python train.py --d_model=384 --n_experts=64 --experts_per_token=4 --routed_scale=2.5 --balance_loss=0.00178 --init_std_router=0.0111 --head_dim=128 --norm_eps=1e-05 --qk_norm=true --init_std_qkv=0.0239 --schedule="wsd" --doc_mask=false
Below are experts of layer 10 (counted from 0) of a mixture-of-experts language model. Rows are named router (the router's row for the expert), gate (a neuron's input weights, with its number), up (a neuron's input weights, with its number) and show model dimensions 192-383. Each number is 50 + 15 x the weight over its row's rms, rounded and kept within 0 to 99.
After each expert's rows: "gets" lists some tokens that make up at least twice as much of what it gets as of all text. This comes from a sample of Wikipedia text that the model never trained on. Tokens count by the router's weight.

# expert 18
router:58 43 44 54 17 45 33 57 34 38 49 86 35 28 64 37 30 67 39 48 38 57 39 45 68 60 41 18 29 49 43 27 87 48 57 57 53 57 47 50 57 58 81 48 53 41 64 58 58 91 46 63 66 52 61 37 85 31 41 47 68 58 57 57 69 55 27 30 65 44 35 47 51 27 62 59 55 49 51 56 62 42 57 72 56 64 28 40 28 48 29 49 13 37 58 44 76 51 68 65 46 53 75 40 65 55 49 72 60 31 85 61 64 57 44 23 36 50 76 44 52 30 48 42 30 58 65 75 69 56 45 45 27 66 59 52 70 39 52 46 37 56 63 48 50 33 43 41 39 36 84 79 32 53 53 23 89 26 62 54 47 60 58 55 40 99 44 55 49 57 34 44 45 26 40 73 46 32 38 21 83 44 20 41 46 50 40 61 57 61 18 56
gate0:29 44 40 42 46 39 55 47 57 47 28 49 60 33 58 50 79 44 63 62 39 60 40 17 46 58 36 30 65 47 41 41 71 67 51 58 44 35 82 62 54 33 42 73 65 17 52 64 42 50 31 55 43 52 23 26 50 27 44 37 42 50 74 66 47 23 54 47 50 65 43 86 48 58 70 43 35 54 50 47 59 61 70 58 35 43 63 52 32 52 62 64 40 52 69 53 56 37 39 41 57 27 62 48 31 56 56 40 71 65 23 78 38 48 43 62 30 44 72 25 50 54 64 33 46 56 47 30 71 72 61 35 65 49 54 51 51 47 49 44 69 49 29 58 67 41 17 35 36 32 50 42 25 31 28 55 66 44 46 62 44 15 65 46 64 59 63 50 38 19 45 65 57 57 51 44 91 19 92 48 41 38 31 70 65 36 56 52 60 46 52 38
up0:74 46 72 54 49 41 63 39 80 39 36 88 27 54 36 54 43 34 67 31 57 68 64 35 51 40 64 40 83 51 34 35 53 45 44 23 38 33 55 50 60 72 44 68 64 62 39 44 53 50 54 38 57 52 28 50 39 41 70 56 47 35 33 59 38 55 22 51 34 59 35 61 21 39 46 45 68 70 08 53 44 47 79 64 24 45 36 41 94 34 76 49 46 40 55 57 25 57 64 46 44 73 57 50 17 19 50 41 60 71 37 59 37 54 47 71 46 70 61 54 57 72 40 51 41 64 49 53 47 58 35 53 81 43 68 73 53 53 40 24 59 56 48 32 53 49 65 68 31 60 37 63 45 38 42 47 57 42 70 47 33 47 46 28 49 32 26 34 54 49 94 46 67 53 34 41 43 68 67 56 37 50 58 44 72 39 38 63 42 69 43 53
gets: " was", " is", " as", " were", " are", " be"

# expert 59
router:53 88 39 73 46 58 53 46 60 38 24 50 44 45 46 56 48 38 47 14 70 51 55 54 16 63 32 61 55 32 72 35 39 22 62 40 51 62 19 44 67 38 49 55 55 73 57 47 20 52 67 58 78 43 39 76 57 56 78 50 57 68 52 56 46 59 62 42 82 72 99 50 47 52 53 42 49 48 44 58 48 56 53 37 64 43 65 55 30 55 59 51 63 61 41 39 78 49 61 57 51 44 42 56 49 51 25 13 45 42 20 27 40 29 38 66 49 54 16 54 25 49 24 55 19 76 45 44 52 47 57 49 66 58 34 32 47 48 69 57 68 47 32 39 34 47 44 83 17 55 42 75 66 63 51 37 45 63 50 41 47 50 66 48 23 57 79 63 47 57 72 38 42 29 67 47 60 67 32 24 41 80 44 46 30 39 26 58 44 44 52 41
gate0:55 40 40 46 58 25 45 62 53 56 58 76 53 61 52 45 23 33 50 54 41 49 79 34 46 38 46 27 37 42 75 68 34 91 47 63 54 50 58 49 43 53 68 53 58 73 39 41 34 47 44 42 58 48 82 44 39 71 68 41 42 58 26 26 70 63 59 59 60 55 33 54 68 57 41 63 73 59 37 39 45 34 43 39 68 48 62 29 51 74 46 37 71 59 54 64 38 57 48 35 41 56 70 39 76 53 13 25 67 62 58 69 60 39 47 50 49 29 63 29 27 56 49 40 39 67 41 57 50 18 53 83 67 60 74 62 45 58 44 47 33 54 42 28 59 62 48 60 32 53 67 55 59 25 99 45 54 58 48 52 74 25 40 30 18 48 51 00 61 28 51 64 87 49 51 59 31 42 38 61 61 44 34 76 57 49 68 60 65 42 54 44
up0:51 53 46 31 46 41 49 24 59 61 37 47 75 40 52 17 34 38 55 68 51 61 69 66 40 30 58 49 46 41 67 50 46 32 50 51 43 72 41 71 46 49 49 58 81 53 42 59 61 48 38 71 42 50 45 59 69 56 52 60 53 45 32 69 42 57 51 20 52 56 24 50 29 47 56 49 59 48 66 62 55 42 14 53 56 63 44 52 41 19 44 38 35 70 59 59 57 35 42 37 73 78 63 26 38 55 39 22 69 63 42 32 52 42 70 26 59 58 62 44 29 69 68 47 53 66 34 25 53 33 83 64 32 66 67 36 42 51 54 42 79 34 49 62 69 65 46 65 43 57 18 62 58 62 43 83 50 55 42 65 59 62 47 74 35 26 55 33 52 37 50 35 49 29 44 44 57 62 60 49 21 49 50 55 48 88 77 49 29 40 35 92
gets: "\n", "-", " (", " \"", "/", "'"

# expert 10
router:50 45 35 54 43 48 37 76 44 55 60 36 77 37 56 67 46 57 48 28 25 74 68 45 19 47 68 69 51 61 35 49 61 63 50 41 47 86 35 59 70 74 43 28 77 62 41 25 57 24 20 57 35 45 48 37 58 47 54 53 55 61 60 40 55 58 67 54 24 63 27 32 46 47 46 59 63 51 34 39 31 43 61 54 52 71 29 47 57 48 46 59 22 76 64 46 27 48 36 45 79 14 64 64 61 63 51 79 53 71 22 79 45 63 51 45 52 38 43 57 27 72 52 53 12 71 44 42 48 51 49 70 64 38 64 56 37 57 54 45 64 27 40 76 40 67 90 40 58 60 45 74 44 20 28 84 39 33 59 67 39 49 52 36 67 23 40 53 62 45 62 52 65 26 61 72 43 66 58 19 50 29 69 36 63 44 57 44 73 62 48 73
gate0:49 57 62 32 21 50 49 61 62 39 77 52 45 41 58 45 59 50 53 23 51 56 47 34 49 49 60 25 47 59 71 52 54 25 52 57 26 47 20 53 66 66 39 24 63 94 62 30 47 49 61 48 47 43 68 36 32 70 52 54 38 68 40 42 37 46 27 19 50 46 51 28 27 45 70 58 68 31 38 72 60 36 40 66 23 53 49 33 42 65 61 31 53 73 45 46 45 67 34 39 50 33 51 41 47 45 53 52 32 76 24 42 40 56 25 73 44 27 14 72 50 17 61 29 40 62 34 76 51 46 37 53 21 58 55 42 67 47 41 62 75 51 57 28 48 23 50 65 71 44 42 45 45 58 37 53 41 44 45 51 61 37 26 68 62 79 54 51 28 65 53 68 50 47 35 54 52 56 62 47 60 43 54 43 57 21 38 51 45 76 42 66
up0:59 46 49 68 48 44 45 59 36 27 39 52 40 63 64 36 27 55 40 39 50 38 64 04 52 39 48 20 61 38 48 82 50 29 59 73 74 15 52 36 53 53 36 46 61 62 34 63 22 63 56 35 36 49 69 35 53 64 43 24 34 52 48 63 55 34 56 36 59 65 20 42 50 42 59 42 65 58 58 73 41 56 48 61 38 59 75 65 34 55 56 25 64 49 42 65 68 44 59 57 46 69 57 64 45 56 89 36 49 48 71 31 42 39 47 49 55 61 54 70 38 53 36 14 71 74 52 55 70 60 35 69 54 38 51 55 67 50 53 75 60 39 59 59 39 60 28 49 47 40 48 47 52 32 75 46 59 49 53 53 39 57 54 52 40 43 38 48 49 71 63 48 52 88 24 39 75 49 63 36 72 37 48 53 74 40 56 31 73 64 30 53
gets: " 3", " 2", " 4", " 1", " 5", " 6"

# expert 22
router:34 44 37 41 62 37 46 38 50 45 45 27 37 39 52 58 33 33 39 50 23 57 66 72 64 25 66 67 76 54 48 32 49 54 64 61 43 50 60 41 52 58 34 37 32 54 27 26 77 32 46 74 64 27 53 58 29 34 62 55 24 60 43 44 59 21 58 52 43 39 74 63 58 43 33 50 41 91 58 64 34 28 60 45 52 65 37 47 73 78 36 27 58 59 59 47 66 30 76 53 50 45 82 55 54 49 26 38 52 62 26 45 47 61 21 71 35 48 71 32 58 37 49 51 65 27 18 60 09 41 71 66 48 40 19 57 77 59 21 32 40 37 53 45 60 50 53 52 71 51 47 48 33 45 51 33 47 46 66 79 36 43 65 63 31 42 59 36 39 80 41 99 55 55 39 58 60 64 23 83 74 82 53 55 34 36 27 28 51 51 53 63
gate0:43 53 57 49 47 46 36 51 27 53 50 57 62 40 43 45 57 56 47 45 53 45 40 37 39 36 83 49 29 59 65 66 31 55 67 47 37 54 82 53 56 40 09 35 64 46 48 33 43 27 32 76 20 65 58 32 75 59 61 59 48 55 64 08 43 69 52 39 46 68 40 47 55 54 22 46 61 39 65 45 50 47 55 36 37 44 41 41 46 71 85 41 61 64 24 53 57 48 63 51 17 59 43 57 68 53 32 79 58 59 33 31 60 59 59 86 40 22 67 60 40 64 49 47 64 75 78 34 49 59 66 56 33 30 61 45 66 38 65 81 32 61 52 47 41 41 61 50 70 38 62 65 73 48 13 13 40 22 61 53 64 44 16 55 44 85 39 62 54 53 49 54 29 64 47 52 42 54 49 70 64 53 63 58 53 60 28 65 21 79 48 49
up0:50 58 31 62 38 70 67 51 63 78 61 41 40 31 44 48 50 49 65 30 46 58 75 39 60 25 39 55 49 72 32 69 53 40 52 61 66 50 64 32 49 45 72 45 58 48 37 40 64 55 69 59 45 53 51 75 52 54 60 24 67 59 59 47 68 55 52 71 45 47 50 66 43 41 22 61 43 60 45 28 61 38 24 74 63 65 33 43 60 28 62 49 53 40 78 27 26 66 61 39 38 52 14 33 62 62 61 46 44 48 56 21 63 54 43 60 73 61 64 41 17 35 52 56 66 80 48 99 58 17 52 32 52 40 69 52 62 69 58 41 53 45 43 40 51 49 40 67 49 38 49 57 41 35 44 60 40 52 33 67 65 52 37 51 41 65 43 54 54 49 36 23 58 50 41 48 49 30 44 42 35 64 30 81 64 59 46 70 54 45 59 37
gets: " a", " to", " A", "A", " more", " would"

# expert 42
router:33 32 70 44 67 40 58 74 59 48 47 58 41 81 32 40 55 68 54 49 28 23 31 52 88 51 59 46 50 43 27 74 55 49 47 51 36 27 67 68 80 55 34 15 55 47 58 02 84 72 42 18 68 57 46 54 49 54 70 33 48 22 54 69 68 62 48 70 33 40 41 49 33 65 74 22 46 34 27 55 53 43 16 43 46 32 14 67 46 76 45 64 40 48 48 50 48 39 30 17 64 74 63 50 59 48 55 35 39 68 55 47 59 59 42 55 40 65 48 38 72 61 54 31 60 54 29 35 65 59 32 54 37 50 30 67 48 48 49 47 39 38 50 47 43 24 20 72 71 56 59 55 46 39 37 31 36 38 36 47 27 62 25 64 68 96 60 34 57 70 58 53 59 73 68 57 45 37 66 60 52 50 55 39 51 30 50 68 55 72 45 53
gate0:51 59 53 48 56 46 44 58 50 44 77 59 40 58 59 65 19 46 37 66 41 59 51 60 49 27 47 50 54 23 71 29 50 71 79 34 45 47 55 52 35 43 50 44 55 26 31 48 04 52 43 26 69 64 57 66 50 62 54 61 63 47 61 45 93 60 53 71 52 48 48 40 38 48 65 50 49 55 58 13 60 55 65 39 79 75 51 34 44 47 37 32 33 28 37 64 61 49 52 60 42 56 68 66 56 35 24 45 88 46 55 37 48 48 47 52 32 48 61 52 81 32 69 48 56 48 29 47 36 59 67 28 51 47 39 35 58 50 54 44 64 37 69 59 54 68 34 54 67 63 43 56 75 49 40 40 54 39 44 63 28 33 65 19 49 25 82 78 34 42 52 43 09 53 43 57 75 23 46 68 32 64 73 42 55 20 47 53 46 59 20 64
up0:38 60 54 46 43 80 58 55 61 49 62 59 57 66 64 52 56 69 35 43 62 47 57 64 81 46 32 72 12 47 29 61 90 40 44 42 71 57 63 27 39 66 39 40 69 37 72 58 97 24 60 98 66 59 73 55 37 45 41 61 65 43 37 51 55 50 45 63 29 60 40 64 49 60 37 44 45 52 37 64 70 33 42 60 64 43 44 76 30 20 32 40 57 49 65 47 47 41 64 64 41 56 39 44 42 36 24 34 68 53 49 76 66 78 71 42 43 50 47 69 39 53 55 64 63 67 41 56 73 66 57 26 46 43 69 31 42 76 62 49 45 54 47 55 87 66 53 34 49 61 57 36 42 35 41 48 33 36 51 61 59 63 56 52 47 33 66 73 52 41 59 85 67 57 68 38 49 51 36 31 49 54 48 56 32 36 73 70 36 22 55 70
gets: " A", "S", "N", " S", " P", " C"

# expert 30
router:45 69 87 69 41 30 49 51 56 48 35 65 69 67 47 57 46 47 54 52 78 49 39 25 30 67 37 67 57 27 47 63 61 23 46 30 43 76 18 36 16 44 53 55 22 72 56 72 34 12 73 29 52 14 62 75 60 79 58 34 54 63 56 38 29 46 52 63 45 66 78 53 58 55 59 36 66 71 63 36 72 38 72 39 70 54 77 62 36 60 64 67 64 43 48 16 70 47 33 44 51 22 47 45 42 61 32 35 69 41 68 39 46 41 54 66 59 36 40 45 17 45 32 52 42 53 52 29 48 38 36 39 42 40 38 65 67 31 64 44 58 43 42 39 30 54 63 65 31 37 25 60 56 70 39 54 35 69 42 35 43 48 58 41 68 39 52 35 59 25 48 64 40 55 68 54 38 62 30 69 47 45 42 50 63 44 62 57 47 27 68 55
gate0:75 55 47 46 70 44 50 46 17 51 66 41 45 55 59 33 40 40 66 82 45 64 38 51 50 39 55 52 68 65 43 41 56 47 31 29 49 39 34 36 55 48 49 61 69 34 55 42 56 38 33 28 35 32 50 68 44 39 31 81 31 30 65 81 59 54 57 38 32 46 41 46 46 53 73 40 35 65 60 36 42 51 71 49 27 44 42 37 38 35 60 52 75 66 54 28 43 60 51 78 61 70 56 40 71 55 39 51 59 37 57 50 67 53 59 75 48 67 54 58 85 68 79 72 45 39 33 42 38 30 55 27 73 32 33 56 42 78 68 32 29 74 44 52 58 66 35 51 32 74 21 74 65 37 54 67 45 74 55 44 31 56 53 62 60 47 64 42 34 39 53 44 51 21 57 58 58 50 26 75 53 46 58 64 38 32 36 50 53 42 40 49
up0:63 41 40 34 73 57 47 52 41 18 44 37 70 73 47 34 52 38 55 29 41 55 34 55 33 17 44 34 51 52 40 60 41 30 41 37 53 45 62 23 66 56 02 66 47 30 27 54 37 40 27 57 53 51 42 58 58 38 50 60 30 49 55 36 51 46 49 52 63 75 59 57 37 45 39 44 51 37 53 24 20 62 55 49 75 27 55 43 55 59 43 60 45 18 60 69 72 73 59 37 36 55 30 26 56 52 66 65 22 31 62 51 56 62 49 43 71 52 53 67 47 31 48 52 46 22 51 54 57 27 32 41 67 26 49 61 61 39 24 48 54 44 60 47 54 56 46 56 63 36 57 62 28 36 61 65 37 50 21 67 22 64 24 70 42 56 44 58 36 46 59 36 31 52 68 16 62 69 38 28 71 43 56 24 61 63 79 40 40 39 43 48
gets: "\n", "==", " a", " was", "The", " The"

# expert 29
router:68 33 63 46 50 68 56 65 56 50 54 60 45 47 56 51 58 43 61 42 99 62 46 68 46 58 57 59 52 27 63 55 53 41 78 25 51 75 35 55 82 35 54 59 32 45 51 61 34 06 42 29 57 82 53 63 71 40 63 60 70 54 38 51 27 50 37 45 71 27 57 55 64 42 56 15 45 46 64 59 78 27 19 54 60 67 54 60 53 56 70 49 82 75 59 73 70 30 40 53 42 52 36 61 64 53 51 22 69 51 72 46 35 39 53 31 48 53 68 47 12 53 38 49 72 61 75 42 74 46 46 44 34 55 49 49 59 24 47 45 75 54 53 58 53 56 51 49 43 65 44 20 41 48 35 49 45 72 55 28 53 45 49 62 17 48 44 41 49 53 40 43 46 74 50 62 48 46 50 46 61 37 38 52 50 39 48 78 55 52 33 68
gate0:50 61 27 43 29 64 55 32 52 59 62 65 54 79 32 49 73 35 53 70 52 45 59 47 52 10 45 32 75 52 67 36 60 62 75 38 58 50 57 40 62 67 64 41 60 67 57 15 36 73 70 45 63 24 34 51 48 63 61 47 49 29 55 51 42 47 48 32 48 81 43 33 47 52 56 32 63 61 36 64 53 44 46 37 49 57 46 30 38 38 44 52 70 42 73 50 72 58 63 60 40 49 78 62 36 44 41 57 40 68 73 52 26 52 70 31 27 51 88 49 31 49 46 56 33 46 57 38 42 61 38 69 31 45 67 47 58 68 48 61 42 70 55 64 36 47 47 32 70 42 36 47 57 43 37 56 42 66 73 33 25 29 67 39 48 95 59 36 55 24 44 71 45 62 60 40 73 53 45 48 65 57 11 48 65 63 25 38 55 18 58 49
up0:40 36 59 67 57 51 49 51 49 54 21 56 52 41 48 60 56 39 34 47 28 52 68 45 41 35 38 55 38 65 38 56 65 63 34 46 39 26 67 56 44 30 57 28 24 50 78 50 68 74 66 59 57 37 18 51 32 39 63 39 41 42 56 67 57 17 67 61 40 69 38 70 22 56 79 67 47 57 32 33 42 65 35 66 60 56 57 55 38 54 21 55 39 44 38 45 57 49 43 52 90 42 72 48 34 36 53 69 65 55 31 50 46 75 64 48 58 46 32 37 36 68 63 91 57 31 44 68 52 37 65 66 40 44 35 30 56 43 51 44 37 54 37 63 34 81 55 37 49 53 66 16 49 59 60 65 67 57 44 43 68 62 22 50 57 62 25 40 49 52 43 71 63 29 39 32 59 71 52 88 32 79 52 47 64 60 27 52 39 45 55 58
gets: " the", " The", " his", "'", "The", "s"

# expert 5
router:46 68 87 69 41 30 50 52 57 48 35 65 68 66 46 57 47 47 55 53 78 50 39 25 30 67 36 68 56 27 46 64 62 23 46 30 43 76 19 36 18 44 53 54 22 72 55 72 33 14 71 29 51 16 62 74 60 79 57 34 55 64 57 38 29 46 52 63 44 65 78 53 58 55 58 36 66 71 63 36 71 38 73 38 70 54 77 61 36 60 64 67 65 43 48 15 70 47 32 43 51 22 47 44 43 61 32 35 70 41 69 39 45 42 54 67 60 36 40 46 19 46 32 52 43 52 52 29 49 38 36 40 42 39 39 65 67 31 63 44 57 43 42 40 30 54 64 65 31 37 25 60 55 70 39 54 36 69 42 34 43 48 58 41 69 39 52 35 60 25 48 64 40 55 68 54 38 62 31 69 48 45 42 51 63 44 62 56 48 27 69 55
gate0:46 69 52 51 56 55 90 52 53 48 50 66 21 62 59 60 51 47 66 60 46 63 37 37 43 52 30 85 56 53 24 82 50 33 63 10 52 63 16 42 61 36 55 77 54 82 44 51 55 55 56 95 50 68 37 49 44 22 78 27 56 47 61 53 30 54 52 38 54 26 35 56 44 77 46 42 41 28 45 67 38 41 37 14 51 64 45 70 68 31 52 25 44 59 55 21 57 35 49 27 64 92 58 46 42 58 42 44 35 58 45 55 54 37 67 56 49 62 69 60 47 49 34 50 44 53 66 30 44 47 34 35 54 38 42 66 23 36 47 38 64 40 37 76 41 96 54 39 46 57 33 40 43 60 39 50 44 31 55 63 44 46 78 47 34 48 20 59 39 18 62 36 53 73 28 42 62 59 67 33 65 22 37 72 45 51 33 35 59 77 45 57
up0:39 27 68 45 90 46 65 77 29 42 38 48 26 51 64 51 35 60 59 43 41 51 41 52 60 61 21 23 54 74 38 57 63 68 72 52 38 54 19 41 42 58 70 37 23 53 55 47 67 46 33 47 53 35 57 64 74 76 39 73 57 52 26 56 28 52 40 55 67 80 60 50 50 48 55 20 38 67 62 54 44 63 40 37 53 33 24 46 67 39 63 55 50 54 47 50 49 83 67 57 74 50 59 33 43 35 36 48 52 23 29 76 46 41 57 51 42 58 52 20 82 37 59 63 40 21 57 63 46 24 57 28 38 50 49 46 45 41 66 49 41 50 24 30 50 35 49 35 40 87 41 74 40 50 62 74 30 48 51 57 52 47 51 59 73 54 43 30 36 26 59 25 37 28 34 40 48 41 27 37 39 45 61 49 52 41 54 54 30 38 63 47
gets: "\n", "==", " a", " was", " is", "In"

# expert 62
router:59 73 57 46 60 42 69 32 23 50 42 72 42 62 29 70 52 53 62 54 48 39 13 40 31 27 60 32 32 53 72 62 54 08 73 45 45 29 28 38 57 25 44 78 42 51 44 55 50 37 75 50 30 40 56 62 54 78 57 50 38 70 35 43 57 63 48 28 45 80 67 54 74 45 36 61 58 71 61 60 59 45 46 12 56 51 85 30 50 62 36 27 88 48 26 55 60 58 45 41 54 62 63 52 36 48 41 54 62 32 84 40 42 39 62 65 61 36 67 57 39 40 41 26 45 63 22 44 64 42 42 47 38 51 31 51 47 45 42 48 36 43 35 29 56 50 74 74 49 59 36 25 31 52 60 63 49 56 45 27 61 60 65 24 41 46 46 31 60 68 29 40 43 72 42 43 53 50 61 25 58 35 55 48 18 35 37 40 65 55 54 49
gate0:41 74 57 46 45 42 40 66 48 55 68 69 60 55 41 59 68 63 49 51 25 40 55 53 33 50 47 45 17 47 61 39 66 48 28 18 50 40 53 48 58 37 39 32 45 56 58 64 41 50 48 44 66 35 52 49 56 65 26 78 29 32 59 51 43 59 44 58 55 56 18 34 46 53 43 65 58 47 65 21 63 71 51 68 40 47 34 75 51 55 44 54 24 77 74 60 55 26 72 55 39 22 68 69 49 28 36 75 14 74 43 58 37 49 53 63 42 57 58 51 01 56 50 50 20 48 48 63 37 19 38 40 43 33 86 58 48 41 31 36 42 18 55 50 58 69 72 48 67 53 35 50 42 51 52 43 62 48 56 47 37 43 56 54 47 63 40 59 28 24 56 35 22 49 37 76 70 50 39 46 55 49 57 49 75 43 35 47 67 46 30 13
up0:53 43 18 43 33 43 86 60 56 43 59 67 57 39 49 67 56 59 36 77 44 75 58 60 66 40 50 55 49 81 16 31 56 48 10 87 39 42 53 46 78 62 46 52 33 50 50 47 53 34 47 33 60 33 57 13 38 42 51 78 30 37 64 33 46 45 76 56 56 55 50 53 56 42 21 56 73 38 43 46 37 29 68 45 12 52 61 27 45 41 63 62 75 39 35 44 56 59 33 72 44 66 39 44 53 62 47 59 41 46 66 27 43 43 50 46 43 41 48 43 54 23 40 65 37 58 49 15 36 47 46 55 26 26 57 67 44 61 45 58 37 49 59 67 65 58 72 59 44 53 42 20 70 43 35 58 63 44 73 54 51 38 41 72 70 49 39 24 44 51 46 41 53 58 33 38 65 63 67 62 60 31 22 45 48 75 50 43 53 75 68 37
gets: " ", ")", " 0", " —", "\"", " 1"

# expert 9
router:45 50 89 50 52 58 55 65 44 56 56 54 42 49 50 32 70 33 25 36 63 63 43 52 31 61 68 53 41 35 49 38 47 32 44 32 64 48 22 48 41 41 54 52 56 91 57 60 22 55 51 32 62 48 38 77 59 57 57 45 49 48 56 63 33 51 77 26 72 54 77 41 35 50 47 45 26 54 40 62 25 44 66 22 66 58 67 38 26 28 53 39 49 68 55 79 71 31 72 60 45 60 57 63 32 52 57 56 41 49 59 52 60 44 40 57 74 35 41 42 33 57 21 47 33 45 63 56 42 45 49 71 87 55 30 39 37 62 75 59 54 63 52 68 61 33 28 50 24 54 62 48 52 96 55 29 45 65 63 51 56 56 56 38 20 46 66 46 51 34 50 42 56 38 48 40 70 62 15 40 57 58 23 61 37 75 39 44 13 56 27 63
gate0:54 48 20 34 74 28 45 43 63 62 53 86 32 59 41 30 30 44 67 60 43 21 42 70 26 45 15 41 28 43 40 44 57 33 59 57 33 53 43 27 60 45 53 36 42 39 70 43 08 36 90 53 36 51 40 67 80 48 55 36 51 29 33 21 43 65 61 72 36 52 53 24 27 45 57 74 34 44 38 55 00 40 61 54 47 85 44 22 35 67 72 65 59 34 51 67 54 38 57 57 39 49 35 52 54 31 56 41 41 68 65 54 38 56 58 30 73 34 36 59 59 47 55 45 47 59 57 26 36 29 49 54 29 36 60 62 42 43 44 40 40 47 56 74 39 80 35 67 45 74 46 32 84 48 57 63 50 48 38 42 29 52 33 36 42 74 56 41 75 45 18 46 42 62 49 36 35 58 45 63 34 46 65 48 54 58 29 54 52 43 58 42
up0:60 50 32 68 50 58 82 44 19 78 50 53 44 31 56 61 39 30 54 63 42 60 58 57 40 73 44 63 55 48 51 54 44 48 42 41 78 67 79 42 46 86 52 39 31 80 51 39 61 64 69 78 39 58 51 62 48 31 38 64 45 62 53 57 38 93 30 45 59 58 47 47 53 61 74 59 41 51 29 68 68 48 47 66 49 25 66 58 44 45 58 40 42 52 43 57 26 67 38 66 55 54 49 24 69 69 71 44 35 63 52 33 48 50 86 24 67 40 60 27 64 73 56 32 43 62 72 57 44 28 55 34 43 42 80 44 66 38 46 32 58 53 75 77 40 58 63 58 37 73 85 57 42 56 63 53 52 75 41 23 44 66 56 39 52 52 89 36 40 55 47 46 62 63 41 89 31 40 39 39 28 39 47 57 49 29 50 69 63 43 43 53
gets: " ", " (", "-", "\n", " \"", "'"

# expert 45
router:50 61 64 64 50 38 63 50 73 64 43 97 71 49 43 57 73 51 49 33 84 19 64 40 24 35 46 49 29 36 37 59 37 45 54 48 52 69 39 46 06 59 60 57 23 65 61 48 59 45 57 13 56 28 44 59 50 54 57 54 59 59 22 55 33 52 43 61 58 75 72 45 62 50 83 45 46 84 62 69 48 47 39 52 83 30 64 40 60 54 61 50 55 64 78 40 52 56 46 69 55 71 69 45 44 60 34 34 68 27 99 51 34 37 65 36 53 32 38 36 43 31 56 50 51 52 53 46 54 60 61 43 47 61 25 41 76 36 59 51 58 57 49 25 30 65 61 60 22 31 27 63 29 55 36 36 18 61 37 47 65 47 48 52 49 22 51 42 43 14 54 44 67 56 69 67 54 31 40 56 63 52 42 60 28 41 55 48 20 40 42 58
gate0:71 86 46 49 60 58 66 57 61 40 40 46 80 56 43 88 57 37 55 39 29 59 59 29 64 55 44 27 52 57 60 55 60 54 70 55 58 57 80 61 61 46 47 69 65 35 58 75 69 72 67 63 54 63 52 25 55 33 39 64 84 55 71 28 33 60 54 56 25 59 53 49 45 31 76 36 46 38 38 36 60 38 43 45 42 68 46 52 40 41 14 52 09 74 66 69 47 49 52 73 50 33 55 79 53 56 73 68 54 47 32 46 42 71 23 59 53 60 18 45 44 60 47 29 59 64 57 42 70 47 46 42 64 49 50 58 24 74 59 36 24 47 71 50 38 34 67 56 42 44 74 56 44 23 47 56 60 52 53 65 66 09 52 56 74 54 51 51 55 36 45 36 36 48 81 68 62 42 09 47 72 52 71 60 33 52 18 14 59 36 54 40
up0:47 53 71 33 31 68 39 53 95 55 35 50 68 67 51 56 62 29 40 36 56 39 83 46 40 49 42 60 47 34 51 44 87 62 36 65 43 52 69 56 79 51 54 71 37 74 56 49 67 39 49 38 72 50 56 80 54 61 61 68 64 63 62 80 49 38 42 40 77 53 41 25 69 71 50 45 68 16 35 50 70 54 47 51 72 56 63 16 58 37 68 44 54 31 52 70 54 50 29 39 61 54 55 45 75 48 47 20 36 62 24 69 38 33 38 45 52 35 75 67 55 28 58 66 45 52 53 29 38 34 56 84 69 52 49 59 61 86 41 51 51 30 80 33 74 59 73 20 68 43 58 43 70 23 23 59 47 20 34 64 48 38 58 68 80 42 68 37 84 84 55 54 57 46 31 48 38 56 47 45 31 48 63 27 47 74 32 48 35 83 58 47
gets: " ", " 0", " 1", " 2", " 3", " —"

# expert 37
router:63 71 31 51 61 49 25 43 62 30 69 30 28 26 55 58 64 32 51 44 25 41 54 25 43 32 40 50 44 70 26 67 29 41 48 36 27 69 54 57 40 52 38 70 69 45 42 44 59 35 49 52 65 48 60 38 74 68 43 47 51 54 65 49 43 57 62 44 30 47 53 27 35 52 27 39 50 65 52 53 47 35 77 52 45 46 39 90 72 58 29 46 43 42 42 19 36 36 51 44 73 54 56 47 31 52 43 65 22 51 19 75 43 58 22 62 37 44 76 72 55 38 30 29 33 36 45 48 58 20 66 60 95 42 39 51 41 25 61 48 48 43 44 45 63 43 62 71 52 21 54 63 46 52 51 29 39 47 40 36 60 47 62 55 40 47 53 25 45 52 45 58 58 43 62 16 43 42 66 29 25 56 50 55 85 45 33 08 67 68 57 36
gate0:55 50 57 49 41 34 48 58 69 69 54 42 39 58 65 29 48 31 54 84 56 47 71 70 34 69 58 55 51 62 69 50 38 55 50 57 73 64 41 42 63 61 70 52 71 38 30 59 65 46 63 19 42 68 38 53 52 57 61 61 54 34 20 29 55 21 31 41 40 67 36 64 54 46 59 61 64 72 76 29 75 36 52 47 51 52 54 30 40 28 80 57 53 45 40 49 56 14 57 66 25 20 55 54 52 65 45 39 46 33 67 46 44 39 58 42 54 52 31 29 52 45 48 46 53 46 62 65 33 61 69 51 34 71 29 31 64 70 58 55 48 53 64 68 53 61 76 44 47 48 52 27 77 45 43 59 68 35 33 49 28 30 49 19 51 24 45 66 79 60 57 31 50 65 54 53 48 45 40 37 72 46 61 14 20 60 26 44 56 38 33 54
up0:42 14 53 54 76 20 75 65 37 67 36 32 34 34 67 43 24 74 75 40 78 53 64 61 30 52 28 47 72 38 54 43 29 34 52 59 57 69 30 48 37 49 49 52 54 37 81 60 67 40 37 23 51 55 49 51 45 48 75 66 49 39 44 60 44 33 59 60 60 43 46 47 33 52 63 62 57 43 62 53 58 39 72 34 70 63 76 12 36 39 61 47 42 48 49 73 33 41 64 48 46 36 27 54 57 65 81 83 82 52 64 64 55 33 33 40 42 59 48 20 31 66 51 58 66 70 53 34 40 63 37 31 60 59 50 70 62 32 56 58 37 45 40 71 41 46 50 69 43 81 45 48 69 52 34 54 68 68 57 59 61 73 57 45 54 42 36 54 56 43 73 51 52 75 69 86 73 64 49 23 57 39 49 45 51 70 78 62 41 56 46 60
gets: " a", " two", " one", " an", " other", " of"